config = dict(
    experts_per_token=2,
    qk_norm=True,
    tie_embeddings=False,
    parallel_block=False,
    init_std_o=0.0,
    optimizer='soap_variant',
    train_tokens=563700000,
)
Below are experts of layer 6 (counted from 0) of a mixture-of-experts language model. Rows are named router (the router's row for the expert), gate (a neuron's input weights, with its number), up (a neuron's input weights, with its number) and show model dimensions 0-127. Each number is 128 + 24 x the weight over its row's rms, rounded and kept within 0 to 255.
Before each expert's rows: "gets" lists some tokens that make up at least twice as much of what it gets as of all text. This comes from a sample of Wikipedia text that the model never trained on. Tokens count by the router's weight.

# expert 18
gets: " by", " with", " of", " from", " for", " at"
router [109 126 113 130 119 165 122  95 132 113  89 115 103 149  83 110 130 132  89  92 134 107 155 134 140 127  76 164 143 128 121 149 167 143 148 133 136 131 114 102 105 161 151 150 146  99 158  84 100 103 150 140 129 122 150 133 136 122 124 145 127 102  96  73 132 118 121  85 167 129 119 154 164 132 115 165 139 134 127 133 124 126 118 140 135 135 149 161 126 123 150  96 110 119 142 154 123  90  98 126 159 148 107  75 175  85 136 132 121 106 121 152 120 152 146 105 108 135  97 117 108 101  95 113 152  61 171  82]
gate0 [134 146 128 118 160 103 120 116 136 130  81 131 173 104 109  63 136 136 148  75 130 131 106 131 132 131 124  87 119 144 151 156 104  89 122 179 137 152 136 120  94 155 173 134 157 179 146  99 149 159 149 130 119 119 131 105  90 136 101 116 137 147 107 133 126 160 110 124 131  98 143 185  98 143 174 128 124 118 116 137 111 171 111 117 155 106 138 144 131 117 155 131  99  94 105 135  87 139  98 128 169 164 149 128 146 138 143 161  85 120 171 140 130 128 145 139 120 139 133 127 107 169  92 117 134 127  94 102]
up0 [140 137 101 121  79 132 111 139  82 165 130 111 137 145 145  92 176 133 130 117  95 131 157 142 118 106 164  68  98 137 153 106 133 112 126 134 118 192  78 120  64 144 156 117 133 159 126  92 135 112 160  90 123 133 103 121 137 114 126 102 101 199 125 135  93 134 138 174 123 136 170 142 116  99 122  97 143 112 109 113 136 146 138 154 107 140 130 142 117 123 124 136 113 124 121  93 134 157 105 150 138 158 124 142 140 120 143 139 102 163 149 100 121 137 110 129 132 120  82 129 140  86 134  92 145 144 114  89]
gate1 [141 176 141 155 137 135  96 111 159 103 124  95 129 120 147 135 110 116 121  99 129 117 176 112 141 133 109 175 152 137 121 124  95 121 127 132 122 162 104 114 103 169  87 119 111 100 121 151 155 122 152 147 118 158 134 125 119 110 170 103 137 101 116 113 141  98 119 135 106 145  90 135  86 100 128 131  66 118 156 112 173  82  98 104  96 171 107 128 108 125  99 170 134 141 111 117 100  97 173 120 145 111 163  95 134 143 146 133 136 112 118 131  99 103 166 116 125  70 121 127 143 113 104 168 109 106  93 121]
up1 [124 103 124 128  96 109 121  93 149 161 139 113 139  79 147 167 154 139  70 113 129  96 151 109 133 120 144 133  92 127 177 135 140 117 156  79 148 123 154 138 145 123 164 124 138 137 116 118 106 102 113 115 139 123 151 148 159 132 126 145  79 200 100 131 119 150 160 119 137 109  97  82 119 112 102 162 110 142 174 114 152 155 105  97 113  96 112 153 165 107 159 100 151 132 156 147 158 117 174 166 137 130 126 133 134  95 145 106 136 141 123 148 123 135 127 126 158 124 114 121 131  64 120 114 124 159 109 131]
gate2 [132 133 107  98 102 116 153 117 123 160 152 124 163 113 118 164 150 126 148 155 100  79 103 107 114  79 144 129 169 180 115 121 130 195 128 147  81 113 140 146 131 183  98 129 134 101 128  94 114 160 135 130 170 147 169 151 117 141 134 126 147 116 139 146 118 105 133 133 110 148 129 126 178 135 115 156 139 127 116 111  84 145 108 134 100 110 143  99 130 177 130 156 123 132 114 159 185 134 130 154 151 145  93 153 154 132 116 150 146  81 157 105 114 153  99  89 113 145 147 112 135 129 138 159 139 116 124 112]
up2 [115 154 122 132 137 144 121 131 139 123 124 104 101 131 105  64 134 138 137 104  90 101 107 117 115 131 145 108 180 140  64 161 137 110 124 136  85 119 113  99 148 134 107  98 157 146 145 104 154 150 138 104 133 137 185 141 136  58 134 126 137 132 135 103 118 131  99 115  90 161 153 123 112 152 107 130 116 136  99 158 108 123  97 131 152 168 149 148  90 145 135 146 146 108 125 142  98  89 120 139 149  79 118  95 106 123 112 150 120  99 173 102 150 164  79 158 152 103 153 125 121 115 145 137 155 148 145 130]

# expert 32
gets: " of", " in", " to", " for", " on", " from"
router [102 116 139 111  96 157 117  76 138 150 154 155  80 138  99 117 126 139 115 124 145 129 140 124  92 140 131 111 145 157 132 120 135  98 106 137 144 147 122 103  94 145 135 159 112 134 131 115 164 108 143 143 139 109 101 139 131 153 104 105 137 103 117 144 142 140 119 126 156 148  94 155 148 128 112 123  92 147 132 132 146 120 122 136 165 137 171 154 113 129 116 110  65 124 169 103 130 107 128 133 166 127 151 137 148 102 167 113 116  84 128 176  88 139 121  90  93 145 107 113 123 179 107 110 144  80 167  46]
gate0 [130 114  95 143  99 107 120 110 142 115 123 127 142 140 145 100 131 123 104 106 127 107 136 128 101 163 132 111 175  81 110  81 159 166 145 134 149 114 125 156  77 147 203 138  93  90 164 118 152 121 121 110 148 151 172 114 141 138 110 144 144 124 107 134 118 114 117 110 108 184 140 167 152 114 111 138 110 166 136 107 129 145 165 146 143 120 151 123 127 136 174 162 115  98 117 126  86  91 117 138 138 147 103 155 185 139 126 139 155 101 132 115 150 109 131 151  85 152 162 109 162 136  98 129 142 117 134 107]
up0 [152 122 125  97 148 136 129 107 153 127 160 123 172  77 154 156 139 171 165 155 199 115 116 149 136 117 130 113 125 123 124 116 176 155 107 129 126 131 157 115 133 104 115 138 165 125 136 151 140 145 128  84 142 146 142 100  93 126 138 122 181 119 146 154  84 114 140  84 156 146 101 137 129 142 108 144 152 139 134 128 136 121  94  88 134 146 133 105 161 135 142 147 148 125 153 151 146 147 157 114 153 125  75 121  72 102 138 147 113 141 151 136 124 105 140 139 117 153 141 142 111 157 172 154 142  66 154  93]
gate1 [151 139 126 170 148 147 128 165 132 106  98 128 114 102 131 118  77 125 141 101 122 136 176 132 166 102 129 102 116 158  86 105 116 112 125 168 159 120  98 143 168 144 145 110 119 160  96 141  91 116 161 143 137 151 114 111 181 110 109 111 136 122 122 137 108 140 130 165 161 137 123 129 147 165  81  89 116 152 144  90 179 143 163 160 105 157 135 117  95 171 113 126 149 129 115 182 102 137 108 161 137 114 166 132 111 108 131 116 124 127 131 138 126 112 148 117  95 116  81 138 142 156 141 145  98 138  86 119]
up1 [154 100 157 138 134 128 173 155 131 136 109 129 133  86 142 138  82 148 148  99 101 111 180 124 151  70 131  98  89 108 105 117 145 122 122 152 140 105 135 180 154 144 184 133 126 141  85 131  72 108 149 126 135 161 122 133 156 123  82 120 127 134 102 118 119 143 150 113 151 146 125 136 144 120  94 123 122 133 158 118 187 118 147 148 114 167 137 123 148 154 110 129 146 134 104 141 114 121  99 167 142 164 163 141 117 131 176 143 124  95 139 118 162 121 156 125 107 101  87 101 133 149 130 148 142 156  95 141]
gate2 [ 92 133 151 149 115  97 140  70 143 165 125  95 136 100 132 169 117 148 108 124 114 126 128 112 156 176 135 137  93 138 120 113 152 104 107 121 127 111 142 138 140 142 116 136 123 125 137 109 153 108  92 111 116 154 148  76 127 130 160 142 181 114 138 131 137 120 120 133 106 147 159 152 129 143 139  90 105 162 153 118 108  91 164  85 161 112 146 167 108 112 114 122 103 123 131 143 102 114 129 121 155  73 110  80 144 160  90 148 141 123 117  92 127 115 139 116 172 104 131 186 117 139 120 116 143 113  72  81]
up2 [190 115 124 124 125 108 140 150 166  94 111 129 150 118 118 126 152  90 145 152 119 122 136 175 120 123 129 155 155  91 164 108 136 119 130 153 150 152 107 146 124 143 131 100 150 141 113 102 138 130 139 122 104  88 108  99  92  97 148 149 124 113  88 102  96 114 140 126 167 126 141 113 131 103  84 157 140 161 112 106  87 147 132 113 176 148 167 116 118  93 169 152 109 151  98  79 115 157  84 140 118 129 118 160 141 137  75 145 117 123 128 111 173  92  99 129 105 127 118  89 134 108 173 124 118 111 143 114]

# expert 11
gets: " as", " was", "ed", "ing", " is", " be"
router [ 94 109 151 144 134 124 137 133 156 136  86  78  89 134 122 119 129 149 121 132 144 123  81 147  98 102 120  97 161 176 112 109 163 126 149 111 133 131 108  94 104 103  94 135 113 100 156 125 118 116 132 149 116 124 157 134 150 176 133 108 159 139  89 123 146 124 138 124 122 155 115 133 154 140 107 128  93 114  96 149 107 169 116 117 156 106 134 164 101 119 138  97 105 101 161 117 127 111 182 131 152 127 124 111 147 125 154 111 138 128 126 149 158 165 113  63  81 124  91 145 118 125  93 156 142  56 122 135]
gate0 [121 144 108 147 111 160 112 113 129 165 180 104 141 105 125 156 212 118 113 137 158 122 129 157 105 113 147 106 112 152 183 113 116 120 129 106 132 150 106 110 144 101 135 123 130 100 160  88 115 135 117 137 108 118 129 127 148 101 109 144 145 112 122 186 130 140 106 113 106 163 119 126 110 119 109 133 122 157 129 194 144  79 105 122  75 144 162 121 152 117 161 112 126 108 115  61  86 132 150 125 167 115 133 122 144 136  93  86 145 124 138 146 146 139 141 116 131 113 158 119 104 105 125 105 138  97 100 120]
up0 [144 117 139 107 143  91 145 166 125 144 141 141 119 158 142 110 143 117 135 138 129 115 110  97 110 113 177 159 172 143 130 101 186 123 107 165 133 132 144 124 111 144 127 140  81 153 112 156 134 120 129 163 108 137  97  97 115 129  89 106 114 129 139 144  95 172 113 138 127 108 173 131 142 142 184 144 103 149 141  99 121 172 140 143 157 101 151 136 130 128 131 148 179 106 116 161 163 113 149 142  87 156 114 151  95 109 115 122  88 135 191 127 123 134 109 127 151 140 121 121 166 178 140 113 149 112 136  79]
gate1 [116 133  99 149 166 114 131 147 149 117 143 117 107 118 124  95 140 206 117 137 170 128 164 136 107 132  82 135 118 116 183 155 114 133 155 103 138 131 115 126 121 117 120 103 158 106 102  93  93 189 100 137 149 135 124 171 144 124 159 177 141 131 125 145 137 125 120 131 146 117 113 116 140 139 150  84 138 150 116 120 128 106 137  86 120 114 129 148 147  99 144 193 141 140 153 132 130 154  87 132 131 136 139 132 141 169 119 146 103 104 100 125 132  82 156 140 124 123 131 156  98 167  77 139 137 136  92 168]
up1 [146  97 149 122 125 132 168 144 104 174 138 115 112 122  95 129 111  88  88 155 127 106  81  99 185 138 127 113  94 120 115 160 146 152 137 124 121 134 120 117 118 131 148 116 151 127 147 101 133 151 132 117 152 135  97  90 139 134 123 123 130 113 133 119 132 124 132 132 142 154 132 116 171 123 103 168 107 156 137 143  96 141 159 143  77  75 152 138 123 106 132  62 155 147 152 149 136 162 109 136 133 148 111 117 107 127 140 136 101 120 130 146 112 168 166 150 162 108 104 111 101  84 202 141 150 153 109  87]
gate2 [157 137 105 155 112 139 135 126 118 119 127  78 135 141 153 131 149 127 125 139 129 126 137 158 124 117 128 105 138 155  88 136 112 106 144 116 100 139 114 103 132 141 114 202  97 145 108 121 129  97 111  87 130 167 133 164  82 109 162 188 109 138 156 121 144  98 140 138 103 111  92 124 165 171 116  94 103 152 149  99 166 161 124 129 120 120 134 127 154 160 156 137  87 105 177 150 140 120 118 142 146 140 111 142 151 108 160 138 122 104 131 138 178 121  97 116 137 106 122 182  87  96 140 149 110 118  88 146]
up2 [142 102  94  90 115 123 142 145  86 121 121 113  96 147 110 112 159 132 113 163 174 140 126 126 114  87 127 106 142 115 129 106 133 103 136 154 158 118 111 146  79 133 106 121 155  81 131 116 134  92 102 115 158 127 144 149 142 100 147 181 165 108 111 122 135 135 134 154  96 100 103 115 189 120 161 138 123 169 131  93 131 124 129  68  86 127 113 122 150 158 148 131 158 113 159 119 129 110 102 138 167 150  98 115 183 139 120 123 120 124 163 125 137 130 114 114 109 148 102 152 173  87 110 123 119 174 113 119]